From a checkpoint of a small mixture-of-experts model trained on Wikipedia: vocabulary 8192, 64 experts in each of 12 layers.
Below are experts of layer 8 (counted from 0) of a mixture-of-experts language model. Rows are named router (the router's row for the expert), up (a neuron's input weights, with its number) and show model dimensions 384-511. Each number is 128 + 32 x the weight over its row's rms, rounded and kept within 0 to 255. Numbers have three digits each.
Before each expert's rows: a language model's description of what the expert responds to. This comes from a sample of Wikipedia text that the model never trained on.

# expert 60
Everyday institutional nouns and endings of nouns or adjectives after the or a, e.g. government, local, church, apart'ment', quar'ries'.
router:147128126130095169127135102119073148131107119159087155124121120162139096069167180196153092096127117126165072158116119097148093126180054114126158118117088160113100117111159085110159139156113048107097140134114087143093075082148130164162120093109112149171121108146117166129122120103164085131123159131138137137126097108118152079119133095172106132144109126110091180117097169107170184105116
up0:116142147144120122112167121118126100108139055139143174122154107135112132182187127142127115098117128122133124152104130144181164127098066098084120183064079173125139139156070118131050165146087151097155120104078109175123096137151073147104131094057172088105115138174190136049109113152142092128069151076131104122184151110138138178121109150100077157128127091119128113078135180090201113094152
up1:126119112069160127187139085140147121134070138122130113095131129103143095123140164141162129061118173114174120101146110134122114124128102161036141099150182116100137140094092075110143147099155084106163116163166113140116132112145119054102135127166157130145165205177156126063133141157123075128146083112194079110141196166123141095106072141094146083147109124140082142166118162187197137072132
up2:198058159146101145089111125117129059102104136119120162138163119170084177134171159188128116139106073095100111132109088112142177150132095065108132098160207155116089116180180115141190161124132158132120162099057170111123093135135066077104110126097133079083130118195132095124157140154177114133148144169165128105213073140134114141154087112151134110144143045119088151084103143154151142153111
up3:108140101116086122159125151139131170174120166095131124130179123084092166196150147145157118144149180028194174104110124135103087125110146178104149080133180104097135171141089163113157199143154124140103081145149181092127115020143101125128101186125194176097118089060091146087111148125129092147101108105092122152118124122153231107022139116132083171094134151147146154093078158203131170135150
up4:107164160098083167074147142124119078111136143164165129110147164128185082178131149072150135094105069160130111169139113177140122098129108131060033098060103129159134122154103147131127097179105182128128070079117067137161102102098070113089140130128163144133182110130111135193137194143098114132119146184089147060125087118179134156116123117156184114128134070128111099172160118117081159154135
up5:151150104143153128116109170108139125079185151141125124149156119136122142160109156144126155164162071106074059105143123138095179109191181150080201083088128121099106107092133109105141200076103111170161076117124187163147140127144085143153105138137172089124125118121089188146136157187148094150106133128088107099125119099113140090122157120145107093103085108133085054140124160121164181088118
up6:081115152136108153107142160040103119102121116116098107151104120109127162112166173212130047146109122167136121125058126135144177110122065175065174145130093111096086158132155141103078136111183147130169090113131120103055121096111145095111170088098158151130074136166109107098145166090121145176104143162141157138199191169086118097136147133125122138116166124102134173133142145087101122125115
up7:086054093146085122154107147140081127149107193163075129142116131126168112154176114112122129184134164131149181118127102155195180148113138109109186113180115063156168131167135048124191147162088185113161114142065163135155039140201092166139069169155091067086157107079153112086161090107108130143109123153115162065152086161145127173158127144171148108168190114117128154127163123100131183133125
up8:167113104170127103120162143187148139113121166145154127159129133146134091109117169154106146115078133093125124147154076151134128138109113105174093205110131160106170181110113148156101133111110127195120144138087133148089173078141115128139120154104094127106148110094134152108206097081117106119144099082103126127145115127099142119195114127190075134103047070142134113142117159143138212155130
up9:089113094173107155162151103152141150036127098088125123129124098126100109086188115138137146141144090123052100072106115142147125137081068130112142131152126115122081170116088106093121145127150091089145134097098133131108123109111200174138125094144132115149166180108108130081104176137106201070141105120171120155130123074123133093195135126116135120118077093168142205150106107150161102105137
up10:152106131151170143150190098090056128141132138182097150107096110173115113129119108150076158218098197172116103077135123132151125109115145104153111099115117121139141118231113116110185074150103088132097094127106122082148181191197095161146133152152102122151026150102104138209141147136114091092178128121183100120151093118172143149130145086168149140150106064132160126159152138153098090149152
up11:100135126117159103134084124167113104085117152106155101089131081088116118073113162207133072205128165144145094112101080097109144076157150116088142163098128057097138130119080163116134099099044068119145101084078117155121140105126067126177157117159156101121188143180085129127130078102142102091139135105141076160142145091163115072160113106152161086151097149148096134103100140186078166148144
up12:179147097171138120169091088138140158103088195144071097153168078138158213164161125154092177151170165079122131104033093156181184129144092087139155139164139101142147112163112101141113057096122062130171132140137155162123122090100118170200124117146136079102130167141167085123165122139087095148161103137171126125094116133135129080164107129191185092161141113152078161097099112101137164152145
up13:112145175121076141084135105146140145093139089097073142174180142113132146097133121092084130163098152182102118198105140076132112152159138140096158135150080172089084118128145150118149128125045150096137112105158179181097077145151095127051087125102175147079130170089144162181123090120112082177120068129125118086104125110087128149121145076137135136100109156098105144176111177122127080122059
up14:134147119117205168105116127113132100115159130089160080112093120124119102130118127186178084085052075127074150180135083134100072067111126144085133125140116128036160063128134146174179151105141116095089153132109075089115103124141166162115087103155110088113118139074102129160077179087132194156081172177081139147071098161160128134105117153111095136152105084113115134140129126095123103130129
up15:094122121164107150115150079115168150118142167159201154186119106148131104161144087115153156148157120148106051103155162111061060150068146086123097120157109140164102098162122135183091084107031173123131198073226092098107169138125188103134086166083126136162120071164138145189088088195127134114185160183095135117144145086148151119156145142150168120156134072133153109088133200087135019105187
up16:189140169128123161163139138140187131165167092125095106165191109063071130134161134166140125097154140140101127161106164090088114150103161086143162107096146148128089138127160163154130179191174113152129174130133072098078097129131087186081126123086173162091182136168081164147135131124109143137079124078140150095085124099174090148110188106103159147102135156033123124101136131124146113136144
up17:152149112138088209120181118083098130164112096143166081111162111165132098106132075118109125135129113121127068145128104101101129076124144085128153104126113184103121119146115104123116142091195148161114149141149131172094102182107125160107108128130110108134124129069112122126108109097173190126141076205134135207114073076127055179147137160134142118187141128146162141130085138118176100108094
up18:106106078137177089129130118076102134119119147119090094155146157097073095150143146139155166107105058119114143132128149097156126160225111141167164114189136107133176116174119124147112126113152133089130075115163164205125084192115174096076108142138146090183146118127152143097111140110154075166073105153166122081148130137140127127117134102150103094141141147135086083102116133156118114170177
up19:159114141087138096128126173114152144160146147138112154144125085123144147070177099209121171133095131108175163145106130144126201128111124085110182141128157131160106154155123124119079166108130053150130101077157098102204103158167189112068086096171109103121141076166088146155108140137181129110115154140139145109101146129119105111185156079126158123126122143145122088067115142160117120111165
up20:122058135131131130108031080163126109155156089112126095123154105103154109095112140143133194071085118098175152176123106091169105152144120118092165112086104143114160092097145087125151138086124047155145092178073109076122145106127114115089123142103150141188147139146128128121118133127117145087125097179130147136083112154200188044191174117139181122136094065128114094165172158143135169098135
up21:128171078136166179097129102063107150099108134110106168144142172187176166142127172153189060130153082136127111154108104168131069082069153155121146109091146050068100066019132128089098123132173126139129137133175096138148123109086137078141135124148131146101146117071086156094061050185135135131110102117214152151096143117104179089131109115136127176137143133133160165124139082122087151159102
up22:133118037084141099158092075143081135175112102112112104119074177119153139126157154087094088181120145153164094055119122168126167107128088120151123185107171147129121078139213090145115165172174103136140171146094125126103106147140152065123145162072101180133118137111182192116124090139098109080076127090123139121129122166083065086068155132172154140175076099129086116156164121185149104155130
up23:095153088144086132122134093127148177152169157160115096166126123091164145148186110130104118061121186130125165144089104074160115103147067073114166124135148116076111156095086144192146115112141137176190116118134109157094057092098114186171127110071129111157121076137155119070112121078125105085101108122138124156090165116094119168075090149153123129147145119118140119147145151108137084087077
up24:144111097095122120099124138084120089151123124127114154139157103164116120062143163102133111137190126068176121080122150168116061119156172111142135134134146081128106120160198100147127171105138161087117117054101128131138146152096139167179066127126061095178084117194131197107151157140140102090136129134121209120075165113156165117174119111118142172069187096117123166149103103047132115130166
up25:115190160157160139123154141085100123155100167133137111168215128141114140069100156155121121145115136136113105126158107181095082118075099140177088119084130106151155112092119128167087113146142147171114116124114092122107163162114169088124112104087146156052121118092100181148090110093107134127095221108157130177151140107143131119207178073189150116131136155126130081122149175108127132157167
up26:134053159134112142101081161107173116134112119156091153079147178095108153131142168177127120138070125147107112128129199121162152198123134123139126117143074147077114165162160145137146113155135108109132151134070149106089120039146121150085100137142110133066184148062100130097145121125135122174085112146165123103168158120070140109094174124140108178150168171094085108118064107152130104105136
up27:126182129074133117125109120142162094130153109129090125088166182149112094135163158127209106104117113073127173160109145115124162114150105162157137129103162126081150037128128168140078121132087126148114125110116161148161140105142162153159079146123098151130110100127069099126112083199136093151115193115110160127103148160147164155146125123056090146132126124134134130090136079107122077110150
up28:117123133161143069092112099101114141132074113104124083091146106113122093053118134123088110151094072121099095120192128067127111147060063065121124139092172139095106091130123103154093100100082195053143121116136067133171149126123089172136149087167171138154100110125076119116103115118143148161112104131147128085082082193091052157116108139143139121156132161120128118132096152124130148146081
up29:086077075116132118100069121134081175164142148147104050161162082082096160123171156126133183151141120097164078082155128142162129147154191166216119204093148066107134135124038151193090164129111122146102140139099116120148106108109138116083104068064234099145134085108122135119095147122114152135077154109190176082161126121119170157165101138123120135138083106156117183152096088106128088103123
up30:170115127141146119168122065148156157095095140116103150155102133113158218102175084108130131121111092154113191137162071092114185149201109093173137168107208149114067109115118125143057136088070076148146118095130118147061045088151097138107102141130120103104097142152136163099101146152091130111165119104156038100117150150125076163091158082116106125160099103104132110115137100123079142122106
up31:161148082142113071154093147141166178123164114131157062096110099108150107172109147157153144112063168123130075108173188065171089101170090074153110219163156142153166091149104085156117097080077127154082123133094131141095119109106070159156123173124092144154156102128140145102090116103158086069139078146145138153119149129113126159117148091165135138145100128151076156209124152122124086095184
up32:135098176191070113189136131178123158111129159184057102101216119083112150162094147120148119160136128141077122141134103159113160140103111135115097085142106175132130151122112203172153154131126107168130118164102149137114091146124157132183093105175127127102150103122109130152129136114162116090089124113122169153133161062201078147168115130111122077158139173096192089124175204105126070155164
up33:098160115095084120179154105208047128160168137121167088107161131126098158108131169084120126094114115133149144195158118108077064171138149193128132119099121133164130058147030146146086099046166159126113112135089143164152126144128140114115145163146103151128167107120120202164113141141090158097132119120136140163149165116118125136170106143151155135167228113223158113142096108132132072127170
up34:145067108175093072135151079125115111135108143121116103106126163090088180180164123158183157090117174140108146138155161099158109158114123137163169141169114120161173104209157134095108160125206112195145134180135167145117132134091168148186124152095117145097111121159099143106112135136134137137153094097142149109133066140171114107155185108114184149112160155137044176073118125092108138116109
up35:085075108121138178167133227112167134122171168095147119168115124107157120150085202102114163152126152153145091207148108115156132195176117100182110135116106062136107158062160123095087123104125086165157162128079118102146131135119145131156087156126172135123100139057110140169116159164125135136106085154104110138144135072166125143150118086146158126148173108164117142150111150115123083134178
up36:173143156144081137080124125128109121144167147149149129118184122112148113135122126168182111110178128152142121120078069143159168108173170085096164075104174095155115133118154099154094089088145141089108121158132141141182126153120158145098074117150120120127162113034107189163141107128118141127141130103134117088101090134106138149170192107143109140097116125178175052069144135067103126101130
up37:080087138114127113106112136107162134042187091180182141135097166139115158096130115255173187122118185155107112193157139118193118085123128156177144136073108117113149127097133137069095063079160133119133157133103151066164165102092152154152159129081090148102110147163181129163139124158165078129101138109099121127147125132147027103173141131096180107140166160174160151136143095097125147127131
up38:053202120147126138150129107116116133144121133100104171136187123163116123145150132083143126138119123193139102164155119085128168081132149115154122093089135130054070148130101116132163139107182143157094156078120107131118154140139193127139181193119149131118129062185079125102165128183102060141116125187164132128153131137119173135166201096110114100153146053124091098111196167124170057147134
up39:112134084148101098118148133132118045107165193132138137086138069161135138124115081133124103124153090111178058132112100145160160105098138177110137143173160167109160111119151090132085122160136140120123106120096083134098161131092154106074107154156111107130124138137083154150172075092129149077155177145145108075130125123130143109084156125089085139098152141099234082147092086123058144092102
up40:126185114124094110157113155073081155112145145036138100145088123104097150150094139181165195148078139172150112076092125087065179056123131153072079175144099147136104152159141114121142111062100115108110123152139125110148121083115085093117115113118162110128102124073105106112104129130124095156128057117125099120129175085104115111114115174100189169181134153142124161125199128152121064128234
up41:124113077100146119108051137111140086061109133105138127089159091132125121096171184127084144132150088111133097129081105142131109122125168069132121113112100105076093183142136127188178185115119124157100149118166146204097194174045106167155114107092138073126155166125064073100095106111131110149127184122141135179102108144096142141183172108115113198064131167109160177132132085079155104147116
up42:120217061163089085118148148087120099123136161125169163117179172110128170134165094159165090119124125147115111142179113078146124128189112131135146136145155093115168116165148129142098138128116142111129098109167152166128156130129125135096100114108128123117124106125166177156134076108143197143184095116141117065138097131138157147171109196130175107121096114119074135167160137136132127136108
up43:112121181132111103076124121132132117122187119105141140182069118119107183126120141115126144111147179090128113140141130095142121189053151136113124137167137139115090146187153150130165184175188099096096147160136096129188112119088161092177108038136119103052154153151138162162139142152080118171133146154117117130149111157104116120112186137104185131088173183157095142139143117055144102148144
up44:121139208158124147129100093131130178086118124134130147075144106146100201151089074138171138186099168138195148104116111109105129154150163147069189115207115114125164113114090170172133118124164126174071101168109107143131123160107137107075159179171111126130054141140165108051121195111159134162187147145056084082173055113183129139136189175229214064119084156102151114172103176152102149172114
up45:120157114114119129143135091166099154079130149219105105137112125138167109164192112136078105117124099100136126145117135121082095147161110165090145121135185181065107110126149085111095166130109137154134165123102084116138175123119110136138125132155183129139113129164122176126140156091145082171096162097124119094176092171084168084163133136142156107138100127159117107233144069120153138125091
up46:084147106134121140127069178126135112135100102160131181123104127121126145141158142152101136185132109083144173184132071134179096140128137116138100123150196123119137120111124114071149125099115137104098122160125126091124112088089136184095105096133112094090126179078127212149107109103108155139113117110130110132105121128202150146142172143168109110176137107126062135165186084139105151177128
up47:139150119086158151130108101095090091127154147085146147172159109127117170176125111143129125148122129147112107169111143157099125071082161061092084133148105178156141114136132117084130208156111130132084087130083072170085197207144138122057120115156111148161072176097092116125144151104133147133100135147135181053141122099153173114103170122196115091214146099067167130149142154113078122108170
up48:125117127152158074125083109169088147111144121102178096178145145187132121090109141111145077127082117112082094074113128095120123169142144138117111142091106094145081072199175155074100143118108102143100168064162167166120125087112097119136158137129138143128157217160121134111189138141100108119086125126202153067151102100112107161059085078171191114052161107054180121126083135125110110138105
up49:124163151148165135161154093144114107098137159193112089155143128185125111142150064123157153084138107178150096123144132160073132134145130167126110151087104134127158133107162142127091142111161097189161104105087141141094105079138076171141136060099170101112147101120146197166120139146133137150111130124123128108151125130169147144148138205159148123109102113155153101130112147099131105152125
up50:102134119132134098133126118115128074096149113139040080172164119112132110130101185182130103114107145110075092114046163104075130127116186118183162127190096119119129102154144178171092122116083065131113129064109128102108114137104093212087159128126141120123096081139139110178112149165129079151144099142104099145114151143118129117143155144105132135137091114135134138148160117081207175162141
up51:151114143138126121164117136086127117095042121099112096082114112144097166137147122124110138142073068122087112100115109098139112115132132110119100196172111123128137133099152180114102151131116068154152144116132145089128112125061172116147139119084105134091092164110114111138104127143168139070118118128120125163124136134122142105130140134154089155145129145147090124121163130116203134116108
up52:145174142144152142164130148090112198129104085154187136088106176101144203135125100170183110198102125111125149061135083140137118133144107084210111144157112080128137157117094070121134133135159121082135101139077143161127134119094131132133115115129110136069156172131086081131168147057120153149129127157093178117116122145100079074095130143090141075080141140184130138100084094097090132110156
up53:137138090123108195100065131149085196142170143179189059072124120095164130112126069117213100113100109143147123132177113184046167123148107154173110125058083098076166086112095161158122131095121101110132097138135113123164132145153142083126098095139111109127119173109004082166134122150155160161133105154148136154100062075183148137103121159137135158080122114153152129167117076156170128172088
up54:074166135108113137150136140135100084109124101096143116139112102107082132134147134204093070137143110156134119145105115153099096070133099098075059162120166102089119123127159139109108072072159126149121090137137105146156101110097122125126134104095067101118091180089157132023189161107103101126154078110126088134159123153114187066151090160155141111142166096077118147159176108141117104151122
up55:184134166123090108098148105138163108152114102057133132126135121104082139117148114190167061134088122084090096136137072139163122116170115142135110147136089145136163152158104084111167122148132094121108103118090126171079120090154113141123121099103177164147115133140129136093138165082128125135114117153118160120059143108131148109146125063166182100027109193151118163070130136132112107068125
up56:134169093143097143220114112123138070112141159117217145171157154044152149164143177120170099149142125132145128134105161114128105176123137111115097115151196098094113117127154146145114112109146116149117120115076118121115127087123110110148138109193096197145073166082244122071111131046143103130147148104116109147137118063187100195093164076127156121153122109124085104104155114080072057041194
up57:082099153059156189105065076166161101160131159188150152142129154164155047135086117156210044111116154143133137143092130096091114133068113135166137118125086094130139146138123165136147134129179118106158116120218118138147148170164107201076170091150098133180176168168148137161091142139163113182116137095119117145128136130063120115158160116110073139116155072094116090150151108130131131070179
up58:096124129169106136133164166108177118131193113132120106216175130076070105079134101075165119170160090149089164096153127132103140127103167160134127169083153096095083161157112111176101149176118105091163109143134179174099135133160128108134133102075126204172129169111171084130104138150125163183171108146171135094140058157129095123128154145119106140147081119076165151179114117125094178176141
up59:164115143099122147141094171148123071135125187153177164080116135150066119165107154080135155130139201149088142121091073114105148105113089144132127134111128119111182138085113146139095135146069114164113094133091119127107104114185143180133162127135173144182133112083116144057116168181158117167097127128110110136147124208122067102175160121158112115082101155117166086138123120125134137191090
up60:112131119079182095102097134133097095120137103141194108113160115181141139131125163101151159178162164091093156141125116121116138131165148102098202113121104084141173124183171216243117147166135119145103094164206159122113108085098130159185149160115142180189136124141133174103100096161102119115105079146129124123128139085097155055110100116123136084156151120139095117100107145162130129147115
up61:099110169163125131082126185171174127058134168186116116171133091168137104115162119126080109176146122136086100122156119120126068091109124050140171177124082136143126139045148142097147005123168139168162091114174117109110123132176090156157142133167127107169164122195103143100174139098135153145106125093073079131112114160132132162129117089136133146177109100094130110155072155078143101115117
up62:095169115146156112072134111118123181220135139133118097098108122109147153115136085151104059084070115133128129154134091145188108151111121114095228098137149154161116102124117086153081186142122093184139105127122107105081099131102137180085085122069088110139092143126133212132127160041141162148112103216107146071100162144113159110167130086135125128107132102113116191073122129079121098123111
up63:133139094132174132134152150106140095096150129135176113163118104141108132067073101093151175103129162112105117139144108118146064091116153080158171177118126143103184118109174148141120144158130203150103052099105179133158194104173182099083108132144173124118124130124129058147068164103115136164179141113162131148111140172104170130117133072134156082076165159125108105096159149162155100099136
up64:135181135143146146086130144070086089073160137095102110119107104135152069131173129091120145153130074159125164104125109122151133153153076060149182135104137078106101091099091115127142118096141177152129108069135155131187147138174153128154114152145196120097083101097132137119168181058097145073198090119210148140139138141125155100188140088183123088106114105152158141078123162117092159088129
up65:174114113129087142101136078087126014139103135080100115148111135123120119094141150135165104140112137085087112178083148173124162090185162150090165184107169182141198140130151093119102114083177128108062099149181125190124184084127138099100068162119137138150105081147124126128132112130156114161190145110143143053114105095124149098121085136173119142128080107125158104098177060083141108129157
up66:157151145137151128093183093102077211107141125144118077184152109114129137149170129122137120117083168044096111142139167147113075110179120126127139169195132148104147107193164108173117125124113107162180166111135083119071127114178153121151160109121124091105106152171163142101186087136097113115118146113098156104133134190100163144167168104138091112125085132149107149143078118091136124145123
up67:141125137075145077066132129111063159130143138124088097119163123180156192077134142118148094175130111177120148217124105108125158134105122097118159178160113092129122104170124113129115129179098102183171079108136122179117086074138154122162165155106168103165141130123134138147130143110161115088106135082178101118175083158120099117205161136159109114134107181118187138136207092166160123143122
up68:122146152124142151075105155111106140082086082153084105110137173092091130132187142149092150169120124128114148095062181088165098097134103094151206215089067112127130088064108093141126133121166145158147117106100143153108109093100130140126176118077066099145126176113122207050087179104118149133044138142113070151214176148121158116136167149121112106123078111111115147168109129122179143116118
up69:141137151111146128159156077121069151150145145140096112166154106128135105115115138090194127151147160125118074143119098100139176110133139107165211106092161126094108124141096117127141143133140127148104177165096112131120101063179104135129158110168135142169170138138100142137083152132173129098097139114119174093114182192157128125062157133102189154145174184186131104103131152109092145128118
up70:139108126111156145157137110074142154116102090103101099197138127059072113123177117104079147107132167126063104134150156126076125129119151102096129168117160083128115103093130113133099148195133080172120127159078106121125072075116130056132161088111061123110106186156119075144111090147129149171156086149105081157139143072118064134124111143121129112138180103104185139104095157155140110063169
up71:060074176129107129097112168133104143175151071119129078086135131147142178159126161108171114122121099151135148158136077113120145151148100171172106163127111136093082170082191115114180158114161142108102084063115123178119114143137130123143143098172189121176179154118117081133062144086123165114106127081132125147117163123107106098093133146107161159142187065133149092123165138133131089104158
up72:139170161171095097116124074130136081123137175094156092109123126154146147131144117133170163143127081154074062102105160159169107140117159118107159150115189147093164109130099098139178114217124110135155100114183149166132182120088142140108086107131155041092152060145141138068142138144115141159106148128140178076150146070196130149152158178160157129114137136178170094132136145113128147125150
up73:101178148112125167133151173102070151095076173114076117138090130182141120122147111051160118180146120112115168102151095107170148122066092117107109127092125085123134163167090081103151140139144142126131131169168143075091084116132171094073080100192134115119097049105101092125168212141173150156084130143155170146171214151178132171118089082113100112150138102150062102172125094149137147103114
up74:190117159115095141101155143080094125071132134076114129096144116160084112105122108132138152134148120163128142183142163111174103077123125068103105168143135130124102153121171138143146108167100103159110154138159143071120092087103121091110127135093141173156099113094133155154144122149064135138186128128083097121101134109133115111115116133094152139126164158147124169142143192105123123117090
up75:129139168109128123133180111164116108091192095164143080181091138156136127105072158210099091142124149116141113204116153042198123129153168145131084099056117082118167148109126210187136133104162118167128087108165152144150124138113145103169100136115143102085111162182139111095155121131071088183136113115116158109101210112181096088138159153166102150198162133143059180069090134145161083095139
up76:145126116169089132153129137083153128135177100132116100154164118082086105144149170131225139170118137134091135112120124122116110171155077100088144161172171058133165105174138135090171114157118130169115127105192167155114150170133101188174143087120131082079134066169155116141077079138101194137113095175162086141143108098133113169139057102075106110093126138103088095197175111141119097103101
up77:086108163103190099173110138112104092130177131080093082187132104067114089166159184080182092093112154161144152120119098163112163097116102157103164179124055165095132143148133129106125131110151127108139128121157087084168084164146095093116173128140092171134165101110080168158163148095187054122077134141088187110103156090066134101129151102135108102098156152123130136115168159134128095124170
up78:119104150094126154127131127092119079106148140130100177128059128198120181134104171176101085194058100120142102094180118131135154142095136139123105090144107151073166128106159068144096129136093085098155137116211156131147146138146076102140060108152193159168097144129179106141081173125213120087151104059101113161125112130087068082182136081102107143082111091125168109112126162099157153137148
up79:090088120142128118130085150155107140099144089127078156165139099142194064112135122171173107167124084076117107132093121125126121059145127155122116121134171102152109094065196126120113133167176099197129127108122132102179128087190081154082129108064128161156135130107139167130190073130181074146069092201130098091130157082135142109114149115114123122126111133107128136084076129157159146122096
up80:124157109172167122144135115100146103121115096144148136125108063105128124117155177123088052115091108152153080108079177137122136098107161128135131088183133125096212135118162159145159126168126133146151133106034077151097113120185169107056108166118165145100184185114113165151169141088164103133155117128152099158133096114117081183106138097091090120093138156088098133145113112113147100124129
up81:127135096125128090132117135105102130127124119061151121174088110144113169006137138092147122149114112121107135113109098120099118101142122132100129154109072159093157188133073131172082147131129145153220152113104157097117192092076121179132110108117074169124123173148183086150109121142072156125164125124155151141120123127109148090154149138122142156090074130079096165122132088187169144078126
up82:060153148158100145178107137184145091172081132163121148139128082092106132060146129113147104143159178089113132132122099136107044137080036099148204144090106115112087143134146180130161119094144089062141133102113019142146127156111147092126143152122112160113088127129158161097144107129150112138139174156138169142134140163104108199171101113095139142130129143151118158113100143149142149109137
up83:111071161077142077072134134111094142149073176133185042084146097113114091066148144140086142164131027162115114105157075083103061149142088154164106083110132158125169128140194128194108120198113098130151093124125084093150163122156107150136132126142154147144069064125149149126139087089176187066115099120133084152112099121134177120169104153159162141137051127081098126200114136110143084136126
up84:066084104155161072121132144152204113078149112131115146126182128144156117063153132159060137122092152133158100122151107162174136114153074019094130157130089132108139177132110160143152069115128103177124129115070094089102124137145141151143109130171125145123165082079122163086135121100113132111156130113173101090223114146099122110136133091130127102119107153159154131096121137179140125072134
up85:137078131168113127115091119188140167108094152203106119106100114175087126159123161118153102071101136187085093135139112131178111115159172110108117145053166119079154130139125083164144096100077149139077095136101115149103077165160107114100126152165162175126109113143134106177170083095182158105139138153090096104172157130168084107101162113101098168132148098129097133129116137067134099086135
up86:158117174131085155121096172139121136120087122172103065103123123136084087101108109145103106128105097166162159127110080131101131193125097184119163040084184117049115058126089079102164145130138165095103138070173168169129165053109087175097132133141131122125092127145116115118128117107145142145117134093119111138110156074159127155188168119112168135115147147148088093070157106103121166094138
up87:110184149192122152092169146091113174120115132184129115165175131073121165081112219149122144119143150108121158122137124123067156116090133108123167113157134109118148136135096158211123125143138136234189109119128131091146110087149130146118085130065162114155148162122151135095158124136129137183149140130099140057177110148141165163094090103120119191151145146120098108140092146144104188065124
up88:141124090139135112186098110116140164070151155116123146103099066128108156105130129118165146101153111118088091113171136073153089130120140139067048112185120150120155105150165174121086114108141124183192086082139065122074105088105045099124074121091114146108117115106150142171126115167126183126092140124123118102206138160152108118108118150130072150110138121126132155174111130184146035115128
up89:142194125115111097143104119142139126122094119133124088151147157085149079131143131162062155080105146153086120091177136117129122188099193099176172155083112207113161125123114138143158106150143150150086071123158101122136099130056087113176141135091166169127065151125114152152105084099102141172138101112155158108140174077124142170070099163164150116154139154152118126136169154163051078198173
up90:092142131154128137134127154169103161063073118111147143128123104149078127190111177099130087182169053132131177166104198007131095133187094148099194094157116097154142082131128132162148136140150132147133096141136121132164090144184151148153121150080165099153170184211099109126125099132065176162116075137054150157141160179055144155083114097162181124102162153077101198156158098124165152120127
up91:083219098112141127103150145131158114120193154110066134141139158119086144120151070161140136134138210178141064114150123112114069118113123091125164116140142174157167193137142120099115122108081097129194093059163096114148154117135146124164144136169101119091149082118142197140159128128090135082176172151132105072103118116102148142148166109123110153186165087136115097142116123075160114108189
up92:129175104088131107166112175076112190122094109149170149114099092154163100123213157131146083152148148135112132073155112102113201081153149142199103092089147117109151147170054079099135158116118106123156116160165167146181077076112113115138118132112111142153193110134180098055116084133164101136143165164099111137167130122122125090142162089167145164095172139109180168119099152148150084143159
up93:137128141128112079177139114091149123063146108187164139076168150052076132131133218128106130157127113110115157109223116129172138144122132140143140112122159107124149148117142106125104175134144124143164119144094091148147168106096192127133149132169125087202110134154146079100127160130105133107093079154131139083194156059089062103183094092075121088132139093110141078139168148125116094138118
up94:156134120117163144192136141128091118167124113110144112129110153167172194112127153175138125106117139083149174152134093101148163149211108079081113134116184122151128122142162143104140128099133171121088118099105146154140157110080120180132158157158096115106134157173062153140161110169144119139139083102141190181162103136142127139133157098188099092188160104140169182130168171121168119135119
up95:125102170130139155128072141074138081127163094097111130158174135104105173139143086132116120134144143141145162138117077101092122184119119119063137138109176152111105104163100194111151176102144127179137084081178135101096125162130099148107074108148136165118138083144122162179139166171108133121066115132136122100143148154204165155087088058151130158151146210151166064158127136166100166127132
up96:100058093170114180110065071127114077117180146180109169123143128072144128071133128156161099120133140115175117103128124124111102084111102196152149156151146181137181129132140121056117120166170156134178115131118034141157159138095108153099128139137078169157201132128100157131091069154147163080132121089115186085180133098187100143133134115096140130140153122083141122150138183096156128117142
up97:102129069131062152124113114108141116152127105176161129119102078134097159128178161141106164152105102146119117121120107096142106104130144139161174123100135105093115133110099131169159147141123092177145138139108102144097117096082110132064112161070119082130171069084110176126101171142132150092139193144122173166067073132082080101149134164151130180094177089093071099119067085040119104106112
up98:180138102088141143115144147098076114147110139172108081120155117095090132145144132122146151121166145084077125134167134126159121069144132098135111152098144147110144145102131142063122175138096100170085114152104109129115070106059186146099118151046140079133116137106139114204119151120148147185178124130148095142117136109187108140140109081170085097143126149136111139112135081131142099167123
up99:166128121188176118113109128098113085127155085072095148160140114112173112088109118185112174191147079115115127090121122117122115154158117069059116070115160147099121165151202133133131156104213195193138116177074074148126097074116110142122112137145144100129202132165117151165120140111164141105163111171153142121148080065129145120143078164149160148166145095117180121142134131107131127114055
up100:157106133146123095163119071120112126131060115090106088153098168141109147080191152053170138116101090132135165125182107087136154093101138169133141156169143150109135148147115133123116080138126126109109161113104134128075110106193065063120133107140118160107121139072108062129116157119081163116095027136101150151163122146040115083121084097045180107170085097145098103095152152113120126073136
up101:100092107153097152138145154111136121078159138216132118141160078108109093112165141137120168071161163159114133164151150095128113120110139112107098119167073113123182110131108123089144079128102169102147126071155113121127149126136154154115114171134088219162069069081144190131122181169090179106133115065184159094101099094172167118142111133141166161161093130167158151187056159100139151071143
up102:132165137101095114075115080082143145098097096147081154114078097138175127148151167147163080156151122104101137152157121166105080165152125145112153087110150142075165093143131069156138155173164130123184135153115078125086134144209132144130099174132136096121072162107142108051133116125127107133131130094119150159163140132102122132118131135136138150143088100103128142117133166172154127123161
up103:079138101149090116154095145149126163114075140185115154104103097105135125099166146127133173160089097116130106123136125107148071156124123095133192142129116089110155110167092163121128170188150124128103107137086109066151119081152120119128121092176117113122112132135160130085108106144123079078153131133126113131180125106157100098104118125158103123104125092113127136110077083136157132095100
up104:113160147079167170169097081125144098204111106204156128085147124183121145136132077097136137113128154136103082119132135127140115192141151103114121126187137176107083142084149121093091191159167158124124158126114131119158110159062122071131154173102136147128113096143132183049131095132199191172078165118140083172161061086154106113190122090150136146113146080064196088186085101141185145153149
up105:088149121114141117103127143154141027132106140114124121142127136175135126123072149136155097165157099087107129093063055162124151149187117079147207121139165157107104127178159134094157193128104089198119137085106143135167139124107138077138113122100109088120089119123175176090139144112102150129150130116143113063110123084123120132144122178103156155054137124149113104118140081141127158166128
up106:136180096214120121159128115076111159115092128143141151110123080137157045092167200150105089158101087111139166170174166091159164151097168118121083114140125143119129182072157108133060112082084143123103150156177134169144106103108073148151133147144177129132118148135092098137137145134121141169161161135150121110153115133137097045087091152159142102100107098175215156114175061081099184142148
up107:163093100159117130117082105120144085180185108147132087086125132167121141115156159140123071132119114100171089164147083188101149104139096113131121133076147115090143066092156088118176147094140189151115094119092152121077121121061179148125143099160102177129183121131069174109126127079154140077194124123168074144177016120166146139095199085182151099124180146095168112126142142163135173102160